config.toml
experts_per_token = 4
balance_bias = false
learning_rate = 0.00605
max_steps = 4661
Below are experts of layer 6 (counted from 0) of a mixture-of-experts language model. Rows are named router (the router's row for the expert), gate (a neuron's input weights, with its number), up (a neuron's input weights, with its number) and show model dimensions 0-255. Each number is 200 + 40 x the weight over its row's rms, rounded and kept within 0 to 999.
Before each expert's rows: a language model's description of what the expert responds to; "gets" lists some tokens that make up at least twice as much of what it gets as of all text. This comes from a sample of Wikipedia text that the model never trained on. Tokens count by the router's weight.

# expert 48
Dates and weekdays. Day numbers and years in dates, weekday and month names, and on or On before a date, as in on 12 December.
gets: "1", " ", " on", "2", ":", "3"
router,144,128,227,210,170,194,207,203,145,158,277,256,201,147,268,255,279,252,229,174,179,219,251,95,194,244,245,211,177,168,212,266,194,213,205,214,189,168,231,180,247,215,234,233,123,208,155,146,184,185,186,197,186,217,177,252,265,268,188,201,252,189,213,176,152,230,214,187,132,160,219,235,232,234,207,178,189,156,212,285,188,157,177,203,192,169,168,223,200,286,192,212,250,264,199,168,176,184,210,164,259,165,174,168,239,185,167,201,207,157,229,238,198,182,238,197,227,251,188,143,221,163,135,162,191,173,229,229,243,139,222,230,186,262,166,158,213,148,146,185,203,265,165,193,220,228,270,216,307,247,199,267,187,306,136,217,207,188,178,132,230,251,185,169,209,127,143,176,187,160,246,234,181,208,252,135,168,260,266,169,219,212,203,284,239,133,133,176,207,166,194,227,208,158,176,174,242,205,172,230,187,207,169,210,154,191,181,198,283,133,213,250,159,169,183,158,213,201,159,235,161,275,255,220,217,147,220,206,225,258,226,262,223,193,151,233,216,242,246,148,190,193,148,248,210,238,154,138,154,276,203,178,141,160,280,216
gate0,163,197,175,169,174,172,197,230,101,204,159,213,156,186,147,175,158,194,236,137,219,246,250,196,195,131,200,206,209,270,227,120,228,186,185,214,133,140,239,308,270,87,150,211,170,159,191,194,136,302,279,185,211,194,184,198,185,170,160,249,161,214,254,205,251,183,183,212,197,182,217,197,236,235,236,162,175,182,178,209,249,177,282,113,203,257,277,147,192,214,185,174,237,220,195,232,259,264,227,119,213,226,162,219,293,194,206,147,212,203,237,154,177,162,184,218,156,280,185,175,152,178,235,238,208,194,143,228,231,271,180,263,163,267,235,173,254,233,179,143,205,211,186,149,161,204,295,188,152,211,252,205,251,157,213,135,224,160,212,162,272,160,218,187,235,164,227,230,223,155,262,166,226,254,198,158,173,222,123,198,190,201,283,170,194,149,173,273,199,236,191,258,163,208,192,176,213,238,247,208,268,207,237,175,231,208,236,168,204,242,166,163,223,209,277,177,201,151,218,195,195,192,165,216,232,194,159,168,158,260,162,246,219,179,180,173,186,233,175,147,189,206,261,312,177,203,183,239,242,186,224,217,225,187,206,226
up0,191,216,143,119,239,183,109,217,235,186,197,223,208,230,234,192,265,154,282,201,183,302,224,218,207,288,190,259,208,217,203,203,221,201,183,205,195,150,186,188,177,223,163,154,153,149,182,198,247,187,270,159,253,302,172,201,203,286,244,174,194,156,175,183,220,106,176,158,149,154,285,206,179,221,153,222,179,195,146,184,196,213,196,174,162,198,221,189,209,199,157,159,129,221,228,239,281,211,211,195,259,202,201,229,193,306,162,266,278,216,236,176,246,168,227,161,183,238,193,187,189,223,207,169,174,253,155,180,204,188,247,202,126,187,169,194,256,185,160,193,219,183,235,144,183,186,225,233,208,197,205,220,169,190,162,199,187,284,163,203,216,209,189,129,185,151,110,131,237,210,170,180,175,171,114,140,167,196,183,165,162,219,193,214,164,232,224,245,134,166,243,201,196,235,266,186,236,247,143,190,226,150,169,171,199,171,225,241,210,254,211,165,182,230,141,193,262,268,117,148,161,247,192,132,183,208,89,273,148,179,242,178,264,173,191,189,288,222,240,190,203,204,251,147,173,264,215,147,206,201,223,212,146,133,179,210
gate1,211,241,154,196,197,209,147,229,137,167,208,206,184,201,239,117,169,213,264,213,246,220,176,212,200,218,119,211,220,171,202,228,215,213,207,249,193,151,165,280,195,170,203,195,211,181,280,212,157,287,178,215,204,249,162,170,230,221,163,192,176,216,184,180,194,247,293,248,194,162,188,169,93,150,213,301,189,236,207,246,255,212,237,168,214,152,202,216,167,226,203,223,188,229,190,193,204,203,255,258,196,204,197,119,155,230,221,141,282,168,221,164,205,219,181,215,216,206,229,216,138,166,172,178,150,205,183,190,136,195,169,158,193,227,248,208,178,205,145,189,182,195,159,221,189,154,266,128,214,254,152,213,225,209,214,173,204,121,285,211,191,172,180,262,276,252,199,100,198,201,201,181,278,205,205,314,171,236,210,166,218,276,167,221,149,235,214,218,186,164,283,180,185,230,187,260,117,247,191,243,188,189,177,269,211,156,104,207,187,137,125,179,196,218,166,158,250,211,210,234,286,213,241,238,205,186,186,99,206,137,184,250,150,161,193,173,256,148,181,241,271,273,127,200,188,189,262,199,170,209,246,144,209,170,201,168
up1,223,220,167,173,182,152,138,259,148,158,235,224,220,187,200,121,207,240,282,216,214,231,224,206,204,204,132,216,184,260,224,229,190,189,196,219,147,185,145,308,220,165,149,210,211,198,290,199,204,244,136,175,235,211,235,168,231,227,113,164,164,182,221,210,158,183,261,248,200,154,177,204,148,134,211,245,135,153,207,256,264,226,242,150,207,159,237,183,178,260,201,237,190,253,210,207,243,176,255,266,210,136,176,165,166,206,153,218,205,162,241,237,153,187,203,223,218,221,196,178,202,167,146,211,146,199,161,187,83,215,182,162,172,228,196,188,234,275,173,204,160,217,155,205,187,130,199,103,257,238,196,241,218,229,178,209,198,171,263,218,174,225,146,206,278,267,186,112,189,184,211,245,214,212,228,236,193,183,189,212,234,251,161,223,167,214,217,200,235,153,249,153,232,224,205,215,190,202,187,212,190,170,189,289,137,204,161,200,217,141,147,167,185,164,84,126,238,208,206,261,280,204,157,243,206,202,219,123,200,180,201,233,208,197,122,208,241,224,211,223,222,279,105,174,210,210,292,200,153,257,269,155,182,259,240,158
gate2,206,185,188,176,181,169,179,146,224,230,226,195,189,220,227,199,217,206,294,151,160,276,256,203,203,282,243,162,164,238,240,173,233,183,142,187,123,206,197,167,243,225,196,210,158,207,141,134,221,215,230,163,155,201,243,268,218,249,195,188,228,144,150,179,195,234,161,197,165,164,205,249,222,221,164,149,165,215,182,211,213,133,230,182,318,158,168,135,241,198,272,206,219,276,225,212,212,196,294,213,177,168,235,215,224,223,164,166,150,209,228,203,239,228,221,188,144,179,215,114,207,204,155,163,266,295,143,152,257,152,229,233,206,223,182,207,252,153,122,187,219,188,198,153,279,151,263,218,216,219,192,232,217,195,179,259,247,243,99,214,197,256,266,124,200,218,215,201,197,167,219,245,181,251,164,147,264,232,188,233,131,211,157,185,167,140,203,172,182,171,188,160,151,191,174,180,208,269,264,156,185,187,171,190,263,154,229,245,192,227,237,200,197,167,224,196,224,182,155,184,246,305,207,201,225,240,158,213,197,188,218,156,300,196,223,208,240,165,265,162,274,165,153,239,312,262,186,185,144,229,208,245,194,174,175,217
up2,176,176,258,192,185,214,105,184,276,169,189,183,217,182,214,167,197,203,234,187,217,247,265,210,187,264,222,231,181,242,233,147,166,138,150,154,114,206,176,233,211,201,202,205,245,174,171,219,221,255,200,144,205,182,251,183,230,160,197,250,204,205,142,124,211,197,263,242,152,262,212,245,203,181,210,193,105,152,167,226,244,209,199,206,290,164,239,169,159,207,215,272,259,174,250,118,205,143,308,201,193,166,264,241,170,229,160,116,178,223,206,227,184,246,195,168,203,149,218,162,242,255,157,164,208,181,140,163,244,216,146,237,179,231,197,226,233,183,137,135,173,227,267,142,221,159,260,268,261,227,174,177,217,171,138,238,205,177,131,228,246,183,240,198,256,269,191,222,251,195,283,244,198,256,151,176,238,172,161,224,147,240,142,180,171,158,215,209,235,176,253,95,213,190,188,177,226,206,252,234,235,179,170,169,269,196,140,183,196,283,269,233,258,203,196,135,249,174,206,236,210,208,222,170,192,254,200,189,190,188,210,119,267,190,229,197,221,166,226,171,237,223,150,215,215,240,272,225,204,240,252,172,238,217,148,227
gate3,240,185,151,192,197,161,192,158,241,230,142,155,187,278,146,249,184,233,210,189,229,170,209,212,131,226,200,167,261,163,215,231,243,194,237,174,328,196,166,278,188,285,182,177,233,192,231,210,154,114,210,253,208,188,208,196,227,210,257,237,184,205,149,189,200,180,221,184,273,184,228,223,187,218,193,212,234,271,285,240,200,186,247,173,226,228,230,211,197,168,299,209,207,154,102,230,199,221,295,211,214,264,220,226,210,146,202,236,126,229,142,221,210,227,213,186,193,209,230,174,140,224,168,138,265,135,126,159,215,251,241,176,183,149,121,228,240,176,244,203,245,175,235,259,171,185,174,160,152,164,207,222,195,226,166,274,186,104,274,256,216,220,216,216,158,198,209,146,160,200,142,125,199,206,186,190,243,157,185,187,105,166,268,216,199,243,186,157,245,155,249,163,163,138,224,238,231,250,256,135,198,188,166,187,289,194,209,170,203,179,173,167,149,198,216,257,284,248,200,169,234,291,178,153,141,211,219,187,196,184,193,233,242,202,228,208,249,186,170,134,212,178,195,270,165,214,182,216,182,191,171,226,176,260,194,229
up3,235,243,202,210,222,196,213,184,161,207,217,180,218,175,218,182,231,125,171,178,215,204,191,174,254,256,197,276,178,237,189,132,210,186,193,254,102,222,249,176,178,148,244,241,194,149,163,233,219,308,219,170,192,202,139,241,151,165,141,164,204,178,207,231,235,261,235,206,177,263,212,118,200,193,188,211,173,197,185,132,167,230,180,178,216,175,160,123,189,174,164,175,170,200,298,181,196,206,166,125,162,140,198,176,241,194,242,102,295,201,243,132,211,194,135,260,214,142,165,263,219,163,225,276,186,224,227,189,226,210,171,228,210,249,268,217,119,181,198,192,155,206,151,177,235,208,239,245,181,228,192,183,204,124,263,138,228,249,138,171,163,157,181,195,215,201,231,213,244,228,269,263,219,161,190,182,172,265,146,224,291,182,154,120,189,230,201,212,124,228,136,193,243,234,187,232,139,125,178,230,196,241,228,143,142,229,162,234,167,209,215,218,220,196,212,167,103,192,214,213,202,117,255,162,231,193,172,232,227,174,155,157,202,152,176,171,219,196,251,242,173,174,243,111,217,188,267,187,228,157,198,212,243,136,159,174
gate4,174,164,187,187,143,113,229,130,205,199,193,146,201,245,202,207,224,253,166,147,153,249,155,166,191,259,229,170,198,220,138,226,225,238,180,261,135,86,151,270,263,232,236,192,210,192,192,163,166,196,236,166,207,211,210,157,219,93,223,224,217,219,210,225,179,176,173,231,199,153,216,210,184,142,173,210,258,253,151,172,187,196,195,258,175,187,185,203,236,152,207,232,185,182,178,191,181,277,222,200,229,203,163,136,234,152,277,203,214,187,186,187,195,129,211,157,228,139,175,156,236,166,153,214,200,147,297,221,144,196,218,145,173,234,188,167,196,217,208,178,217,188,213,255,236,123,242,237,235,185,241,257,141,212,215,231,231,150,193,168,201,167,139,120,156,232,125,179,223,239,135,168,154,209,205,180,284,218,278,126,165,218,243,256,207,147,214,129,192,200,216,147,267,155,237,175,204,209,108,174,204,208,144,224,259,198,205,197,186,236,185,282,174,249,146,180,209,195,230,183,172,194,208,275,259,162,218,272,198,194,202,155,255,177,182,255,206,181,232,195,312,215,244,184,201,270,231,144,196,208,212,141,203,198,84,201
up4,284,161,227,141,169,133,274,92,199,184,205,141,215,214,218,239,262,258,132,170,158,182,170,165,159,257,224,209,152,164,204,182,202,177,168,233,206,157,227,240,247,228,211,218,201,204,214,147,149,138,163,107,222,214,164,188,155,189,199,169,251,215,243,268,175,187,127,227,180,212,226,199,225,167,195,172,223,259,175,214,147,160,197,234,199,242,166,166,257,176,251,188,206,194,174,168,164,254,197,213,225,238,177,134,240,141,241,274,197,139,261,166,175,88,235,152,172,193,141,170,221,197,238,190,201,192,222,193,161,205,152,192,183,148,213,203,192,290,201,189,224,158,264,341,222,186,142,227,206,148,218,236,152,210,234,184,228,211,180,199,193,181,131,139,150,232,187,208,191,231,122,206,213,163,238,219,193,196,219,249,197,201,191,184,193,155,193,140,166,255,230,129,224,201,253,227,247,168,119,170,234,212,223,150,266,179,222,247,201,252,238,276,184,204,122,158,172,266,273,169,181,220,186,178,247,164,219,281,219,196,185,131,167,203,189,297,160,159,207,204,284,210,222,196,179,214,204,211,146,210,223,197,198,210,116,144
gate5,150,235,300,194,176,165,145,196,204,211,178,192,224,188,192,172,191,246,180,249,172,192,228,189,211,182,172,182,228,151,170,149,225,218,184,260,134,181,169,266,148,245,272,149,175,154,161,201,236,151,171,261,210,219,218,218,270,228,281,235,180,228,204,160,170,62,208,283,239,279,204,220,144,124,180,223,213,173,160,236,212,181,201,204,191,150,164,247,140,208,246,249,208,216,226,179,134,181,212,223,165,147,156,108,245,183,193,218,224,228,178,200,223,235,224,222,182,199,221,167,280,268,184,215,186,178,203,225,149,219,202,185,184,204,161,209,223,204,212,110,248,233,236,198,215,155,203,174,248,197,128,246,238,200,190,217,226,229,158,210,190,170,133,212,213,160,195,160,240,258,162,219,249,244,211,175,231,171,182,213,134,218,143,236,189,191,196,223,175,231,273,258,220,116,248,156,250,171,273,201,175,226,125,241,103,253,179,210,229,295,172,196,132,175,219,206,275,191,224,240,169,255,185,169,159,227,161,163,157,202,247,165,206,224,166,244,164,303,189,182,263,192,272,249,260,240,167,149,156,253,222,144,196,181,160,235
up5,224,140,180,147,232,149,181,248,204,230,222,205,142,256,187,184,181,137,285,136,181,207,211,251,259,160,203,139,155,185,213,190,185,180,204,180,238,219,151,204,252,241,200,238,226,277,236,210,178,249,144,130,159,159,241,141,118,176,243,174,194,187,215,292,207,258,110,156,138,175,239,193,257,214,261,190,204,159,227,187,214,209,239,205,196,187,251,197,159,180,172,161,242,240,248,172,311,241,174,155,210,175,231,208,255,202,174,232,179,211,199,248,263,184,199,238,263,214,238,244,244,174,216,183,238,153,223,201,177,138,197,193,230,184,216,204,167,236,158,345,179,137,260,175,223,257,195,230,219,189,191,234,180,202,179,221,207,227,259,171,196,232,223,135,224,249,282,233,214,218,212,263,204,165,151,196,166,282,228,193,298,169,221,208,200,212,184,188,232,178,196,143,229,229,116,211,235,171,150,168,182,269,250,195,278,248,252,167,169,199,235,167,275,115,165,181,122,209,194,208,205,189,187,212,187,127,169,203,173,160,202,209,185,237,173,180,236,159,211,150,162,169,135,136,151,229,194,220,208,199,159,266,124,244,183,154
gate6,252,186,172,217,241,198,207,196,148,161,237,191,255,203,197,205,231,228,204,234,191,286,223,164,231,208,224,206,246,316,202,188,220,156,189,178,154,174,201,215,246,135,162,163,272,149,206,240,169,204,217,168,239,183,116,256,221,180,167,214,215,163,242,177,153,221,214,128,142,256,175,151,197,195,200,160,205,230,185,194,314,252,220,190,184,176,182,179,123,198,194,192,249,101,362,196,149,195,201,210,207,86,230,176,208,184,204,154,209,208,142,231,210,200,202,198,183,182,203,181,256,149,180,210,139,247,173,198,205,208,246,286,185,251,149,172,218,224,206,199,225,187,168,141,165,178,246,180,177,193,205,193,202,164,202,179,255,146,206,135,213,113,191,135,210,126,207,236,263,130,226,294,185,201,270,181,223,185,182,155,236,236,275,241,188,204,173,194,189,258,147,203,156,164,154,184,174,276,244,207,237,195,202,266,219,172,275,210,198,201,160,211,224,213,208,205,164,157,232,250,211,193,179,283,280,183,145,219,202,214,244,208,189,137,274,143,211,193,228,139,191,274,221,206,191,185,172,237,221,213,226,225,245,202,218,309
up6,178,180,197,157,197,163,186,218,253,258,168,169,156,203,166,188,198,101,241,230,154,194,186,260,162,197,155,213,154,173,188,233,208,154,202,160,187,233,189,260,194,206,197,160,108,269,231,159,271,167,183,208,200,239,253,201,210,172,220,122,194,186,181,262,199,177,196,300,229,80,237,217,214,176,220,203,205,169,199,136,142,160,174,194,210,195,193,201,217,228,190,237,176,248,141,133,129,248,184,205,211,252,156,222,187,221,179,211,199,193,170,188,196,176,214,200,268,283,181,151,171,124,247,218,250,168,130,241,137,232,258,151,195,192,262,200,251,166,187,262,228,173,188,219,239,206,163,225,196,187,179,261,254,173,250,189,160,244,220,225,180,287,242,295,218,179,248,158,173,134,163,195,218,198,170,208,213,210,161,162,224,140,118,177,200,185,300,170,165,168,193,243,243,167,220,143,260,208,235,178,216,163,177,151,236,163,193,180,212,176,175,203,166,170,194,181,250,238,165,157,234,200,246,108,269,249,141,146,204,177,174,117,194,242,168,198,255,221,144,250,257,137,212,222,175,217,167,91,194,183,212,180,223,141,116,156
gate7,196,289,251,238,191,191,223,157,117,207,225,177,189,198,192,204,156,176,226,223,194,183,184,167,274,184,167,152,220,205,250,165,194,80,238,193,205,170,178,205,209,213,207,213,273,178,254,288,208,200,132,258,175,200,229,214,190,245,164,227,258,241,210,181,143,236,207,138,197,248,198,207,221,185,259,216,254,251,322,163,214,154,257,132,179,223,203,230,205,197,257,178,196,192,273,199,242,198,104,241,201,233,202,151,190,175,245,167,220,180,216,250,189,199,162,214,211,211,214,138,156,175,244,193,173,190,203,188,157,214,216,192,220,247,157,209,216,197,232,286,141,213,191,111,200,179,231,248,227,231,180,239,189,169,148,132,236,247,239,277,191,169,148,109,288,204,179,164,210,185,203,241,204,223,197,155,295,183,182,236,246,173,224,236,171,242,107,245,225,215,133,182,191,199,233,247,130,182,180,233,212,244,234,233,103,222,251,130,168,121,182,173,206,159,296,190,183,193,198,221,230,251,125,145,204,194,266,207,149,176,197,249,205,236,254,236,205,207,224,238,152,188,162,234,157,181,196,167,182,261,257,242,234,156,263,227
up7,215,269,253,218,128,175,234,158,143,187,256,164,230,164,214,155,222,189,167,179,178,214,161,151,254,245,215,227,206,154,176,211,180,154,202,213,149,167,195,152,236,217,199,162,231,207,203,275,181,256,178,277,165,215,182,234,225,220,149,236,218,218,232,196,178,280,210,136,138,244,192,162,205,153,245,238,208,244,258,220,312,165,221,217,202,191,180,301,210,215,253,159,219,208,278,202,206,194,155,197,225,212,246,149,216,200,229,135,221,163,255,235,218,187,182,212,228,185,182,150,208,159,217,194,153,206,203,216,198,162,230,218,187,227,146,129,189,199,184,227,158,251,218,135,243,157,311,216,228,238,193,229,141,133,180,121,207,242,209,238,191,197,144,142,246,117,169,143,282,199,250,274,157,292,191,178,248,211,160,161,233,228,192,217,199,187,155,246,224,190,152,187,177,256,143,232,123,250,265,221,175,182,179,236,145,242,224,160,201,138,122,203,227,219,260,193,184,164,174,221,247,246,158,170,181,184,252,205,151,165,196,291,239,199,216,252,165,153,238,256,154,245,210,210,167,212,146,249,194,254,286,205,256,173,269,197
gate8,189,141,82,189,210,247,273,218,227,192,261,209,232,181,176,172,144,206,226,173,196,251,189,216,153,191,152,144,233,286,256,269,196,229,219,204,249,197,229,215,250,251,211,191,167,164,209,166,192,195,201,179,265,269,173,269,209,292,254,232,229,222,147,231,184,226,166,231,174,121,229,168,168,231,162,188,212,147,184,170,149,143,194,239,159,190,211,254,205,239,222,109,218,236,204,214,231,177,219,156,267,197,245,237,217,204,201,236,264,182,198,193,251,196,236,200,293,209,227,159,215,213,196,239,199,239,209,188,192,145,257,162,118,257,220,183,204,159,162,249,217,240,213,212,239,138,127,216,204,195,253,207,224,182,241,278,137,221,146,220,257,267,201,209,259,204,192,196,277,245,223,196,183,176,185,190,195,230,268,178,227,210,215,232,218,208,175,120,163,188,195,242,194,241,224,282,226,256,206,180,166,315,168,167,157,178,257,171,178,204,163,240,198,238,217,213,224,192,127,143,203,183,202,160,251,164,131,308,148,228,239,206,169,238,196,192,254,246,219,197,226,191,126,325,179,235,170,214,171,209,135,198,143,232,187,149
up8,161,291,209,163,170,173,198,203,215,235,120,253,138,190,236,222,260,250,216,236,177,155,228,177,222,190,204,187,144,113,159,214,158,243,221,247,160,216,88,215,135,249,223,212,228,173,223,285,159,206,237,277,182,128,244,150,189,149,165,221,208,153,161,215,210,259,175,142,199,284,245,231,173,189,252,250,212,249,236,270,221,237,139,255,194,236,203,184,212,176,177,265,203,231,130,197,158,233,182,260,220,199,206,160,184,209,229,222,211,208,279,239,209,182,197,188,147,184,200,285,148,176,145,164,220,95,237,175,236,251,145,189,287,181,118,203,124,132,158,180,219,196,235,173,182,230,265,199,199,195,196,221,237,215,232,102,273,230,201,174,240,228,116,251,118,189,174,224,125,225,178,188,245,287,105,162,205,176,193,148,131,205,185,186,177,171,208,209,173,192,155,214,253,202,211,162,197,170,154,193,216,211,216,224,210,180,186,267,189,176,230,214,179,183,193,167,184,179,189,215,170,165,199,199,188,235,222,144,232,211,204,296,176,171,184,256,235,196,219,212,149,209,237,110,141,182,158,171,198,237,209,200,238,185,189,191
gate9,207,171,178,187,195,270,216,285,264,182,212,213,227,133,236,222,230,216,157,216,149,230,245,178,256,251,232,133,201,184,116,195,163,188,182,187,191,256,167,122,189,237,248,209,190,159,174,185,217,220,188,214,242,134,113,228,202,230,189,157,192,220,189,241,197,186,127,173,150,201,223,161,236,206,236,187,200,277,238,171,183,225,163,200,158,195,200,133,262,236,200,136,188,239,164,161,136,184,191,198,190,175,191,201,201,177,187,186,292,202,217,139,233,205,142,168,207,147,225,241,226,173,113,228,180,244,259,127,204,224,173,176,223,224,69,253,193,198,201,248,187,208,220,133,248,192,268,274,191,152,190,235,151,225,250,255,217,194,144,239,160,221,212,157,206,197,238,250,194,219,211,187,160,214,199,198,216,205,249,260,171,236,107,242,233,244,168,209,223,168,150,173,224,234,196,159,233,186,178,175,215,265,190,217,222,162,164,106,230,208,118,269,212,258,237,289,232,185,203,163,247,255,261,151,128,161,153,322,209,202,238,207,246,186,242,214,149,151,132,185,185,223,189,237,206,256,177,265,192,190,174,140,163,181,198,279
up9,230,234,208,190,192,156,176,174,166,170,136,169,181,289,166,175,206,182,243,190,283,185,193,222,193,179,201,206,229,188,230,213,192,211,225,257,173,109,170,221,229,125,208,202,228,233,263,266,179,191,183,209,170,193,204,182,186,148,193,182,190,237,195,192,183,238,209,166,232,239,185,192,139,197,134,170,156,211,197,175,225,185,247,128,225,213,163,240,123,196,183,259,219,117,277,213,290,218,180,155,221,217,230,169,164,239,189,244,173,206,246,231,189,157,245,182,170,227,173,176,184,205,292,133,186,182,194,192,224,199,163,266,201,134,286,155,120,202,205,215,168,197,199,238,183,229,216,194,226,236,196,152,234,144,139,65,220,150,237,121,218,158,180,194,195,144,160,216,162,117,190,181,207,254,193,214,198,192,142,131,235,245,306,154,174,147,170,167,224,234,228,187,154,192,128,259,207,256,188,237,180,123,248,173,209,191,184,240,207,161,236,198,137,123,269,130,182,231,105,189,180,138,188,242,221,169,183,163,143,202,204,231,112,235,199,228,160,202,230,271,166,237,290,205,152,151,205,191,212,208,234,288,222,220,182,205
gate10,268,168,193,161,195,237,225,182,205,143,274,206,159,157,249,232,113,252,224,149,200,204,201,191,207,220,138,219,125,143,181,191,213,201,176,222,171,171,184,244,161,153,179,150,203,210,229,211,229,174,234,265,254,220,194,182,191,220,163,135,179,218,162,199,180,140,208,237,105,118,207,246,168,255,209,191,238,168,205,223,207,191,170,129,262,236,194,264,227,182,110,151,207,290,104,201,216,326,203,207,225,198,208,205,212,173,142,251,213,196,218,233,240,205,175,155,161,273,202,133,143,205,164,223,187,184,199,208,205,207,158,232,189,233,204,186,173,207,249,160,173,265,162,260,210,263,159,174,211,223,187,183,238,226,197,192,212,209,230,141,265,155,120,189,303,155,128,203,220,252,197,184,256,174,197,184,201,157,254,205,221,250,118,213,155,158,153,241,206,246,142,252,161,199,151,196,240,200,166,194,146,167,185,230,122,193,205,133,214,236,202,195,129,202,210,167,171,180,160,206,154,202,132,215,228,155,172,260,173,219,225,243,185,201,152,208,173,251,163,227,127,204,221,258,217,237,301,247,200,246,134,223,204,260,158,288
up10,141,190,201,162,147,138,190,228,223,264,146,284,206,210,153,185,236,167,215,234,163,276,218,165,241,193,243,183,213,243,154,242,212,145,223,194,239,255,270,87,130,222,236,213,150,238,199,198,168,252,134,222,137,192,168,223,223,214,224,216,217,224,221,227,189,262,227,163,215,240,211,217,141,151,157,254,185,152,217,234,175,205,217,190,123,209,266,160,200,196,209,281,246,222,267,267,173,112,206,175,152,125,181,171,150,214,227,222,253,216,189,200,134,187,209,278,215,184,180,258,220,163,183,173,222,225,219,136,194,216,236,164,221,191,174,213,223,109,179,239,186,175,247,89,181,197,297,237,182,210,221,224,199,203,216,252,247,228,174,241,200,234,221,171,191,169,243,156,179,226,293,174,193,228,265,253,264,260,202,157,130,175,209,242,229,178,265,173,192,131,224,266,201,167,213,161,165,242,217,235,199,258,172,192,176,217,135,257,196,151,173,158,187,208,236,219,212,181,186,222,267,167,286,203,170,263,217,154,213,174,277,215,243,179,225,206,162,160,233,175,225,186,161,158,143,195,135,123,190,204,255,187,144,152,231,189
gate11,176,173,256,195,200,227,190,173,240,175,208,260,194,232,224,170,177,167,120,121,185,232,178,205,190,245,195,225,172,120,184,220,237,176,202,206,179,200,193,209,259,244,243,139,161,258,161,165,196,206,163,261,204,244,169,182,261,238,242,118,216,207,250,212,183,178,233,288,187,242,282,212,185,120,231,185,204,202,245,229,254,151,236,202,266,191,161,241,303,141,234,269,192,201,292,187,161,173,210,114,200,200,231,147,225,135,210,241,208,204,148,200,215,207,208,198,283,253,217,130,258,155,195,154,178,222,229,154,164,158,247,148,160,221,148,149,142,200,135,194,199,192,223,176,188,183,214,207,196,185,161,210,190,196,190,204,271,202,229,209,185,246,131,220,171,176,199,183,296,206,185,242,251,155,172,161,156,185,212,208,192,246,258,247,249,206,209,244,247,19,195,236,121,228,218,246,220,210,233,268,180,231,223,218,201,212,188,186,185,234,168,211,193,250,181,201,193,161,210,278,194,220,214,216,173,227,210,180,216,147,266,255,331,225,228,189,154,164,237,230,251,215,223,131,213,179,147,224,176,207,222,127,227,169,213,194
up11,176,188,218,143,131,146,213,243,264,213,249,225,202,241,133,196,206,193,227,182,247,242,232,232,158,167,135,211,251,220,259,237,183,141,178,189,241,186,149,199,192,169,99,186,259,216,140,222,241,242,143,219,172,236,217,231,206,196,149,207,268,145,202,154,169,220,177,141,219,182,183,174,225,191,159,208,174,165,225,212,142,138,176,265,148,211,153,198,233,217,218,186,243,241,207,208,250,209,194,177,184,216,140,145,128,255,147,198,140,184,180,310,180,186,247,229,235,122,179,267,167,147,140,246,187,200,211,206,136,250,169,198,189,121,198,290,155,252,171,163,185,240,201,271,228,194,176,180,249,204,253,227,241,239,178,270,241,211,149,221,171,195,160,130,226,290,263,217,206,243,288,131,144,190,223,141,217,224,245,239,218,192,180,139,217,208,171,226,212,222,224,167,256,197,256,202,241,208,245,150,202,216,177,219,180,262,147,209,237,189,191,131,209,228,160,249,221,189,263,131,234,255,135,255,114,230,182,168,227,195,231,170,126,231,192,224,232,198,205,157,142,176,205,180,274,168,214,280,177,217,245,187,192,188,242,161
gate12,223,163,80,212,233,224,235,205,233,225,205,199,278,244,227,195,92,168,121,176,175,144,179,202,217,162,117,181,187,183,189,239,186,241,216,168,254,270,258,172,282,255,236,141,184,183,155,126,194,222,113,203,168,211,226,183,203,225,217,241,233,244,230,214,215,203,245,140,142,177,177,188,186,196,208,270,241,168,209,152,148,202,143,101,179,190,198,262,265,182,180,140,185,280,170,221,161,222,160,184,297,223,263,239,163,179,228,231,207,177,200,197,192,215,173,197,253,179,247,203,222,259,200,166,262,221,320,165,247,214,196,182,207,197,194,282,196,195,219,215,150,223,199,227,199,172,285,230,159,130,217,274,206,247,204,238,214,145,170,245,252,258,151,229,239,181,185,168,183,266,213,161,239,235,172,213,217,186,259,178,199,199,157,178,219,174,154,168,181,188,268,233,165,165,194,226,219,232,151,154,181,200,205,173,205,174,261,175,208,201,256,203,190,175,297,248,191,230,195,113,159,205,271,186,235,221,179,209,164,215,300,210,163,257,168,229,239,160,192,195,189,148,133,223,175,172,292,218,186,163,161,224,183,208,177,193
up12,222,294,256,194,246,162,223,176,178,231,227,166,142,240,143,181,245,190,262,182,243,235,191,260,143,226,175,190,200,239,187,155,280,141,236,229,228,148,216,166,124,227,201,250,255,207,317,278,153,151,255,235,231,181,213,175,121,174,205,205,190,184,188,231,201,165,199,227,256,220,226,186,203,225,135,159,128,207,223,239,219,191,303,255,197,245,258,192,230,176,266,219,147,146,193,210,285,172,177,217,107,198,195,166,246,181,218,167,203,245,167,184,183,228,173,237,191,189,232,194,174,206,215,218,201,216,155,192,129,199,243,166,165,176,184,166,242,181,189,232,170,140,183,148,178,191,127,192,170,201,155,129,150,166,239,242,209,262,271,225,174,165,263,184,103,151,224,237,233,186,116,217,216,175,174,248,195,249,105,274,211,168,270,226,153,246,224,198,174,151,196,202,189,262,182,193,148,156,265,210,212,220,248,169,211,220,195,226,117,235,179,180,243,231,184,145,185,226,163,238,230,198,180,160,149,218,220,258,230,154,112,251,203,134,225,162,228,186,252,208,195,217,261,182,220,198,138,170,241,177,217,212,271,200,226,226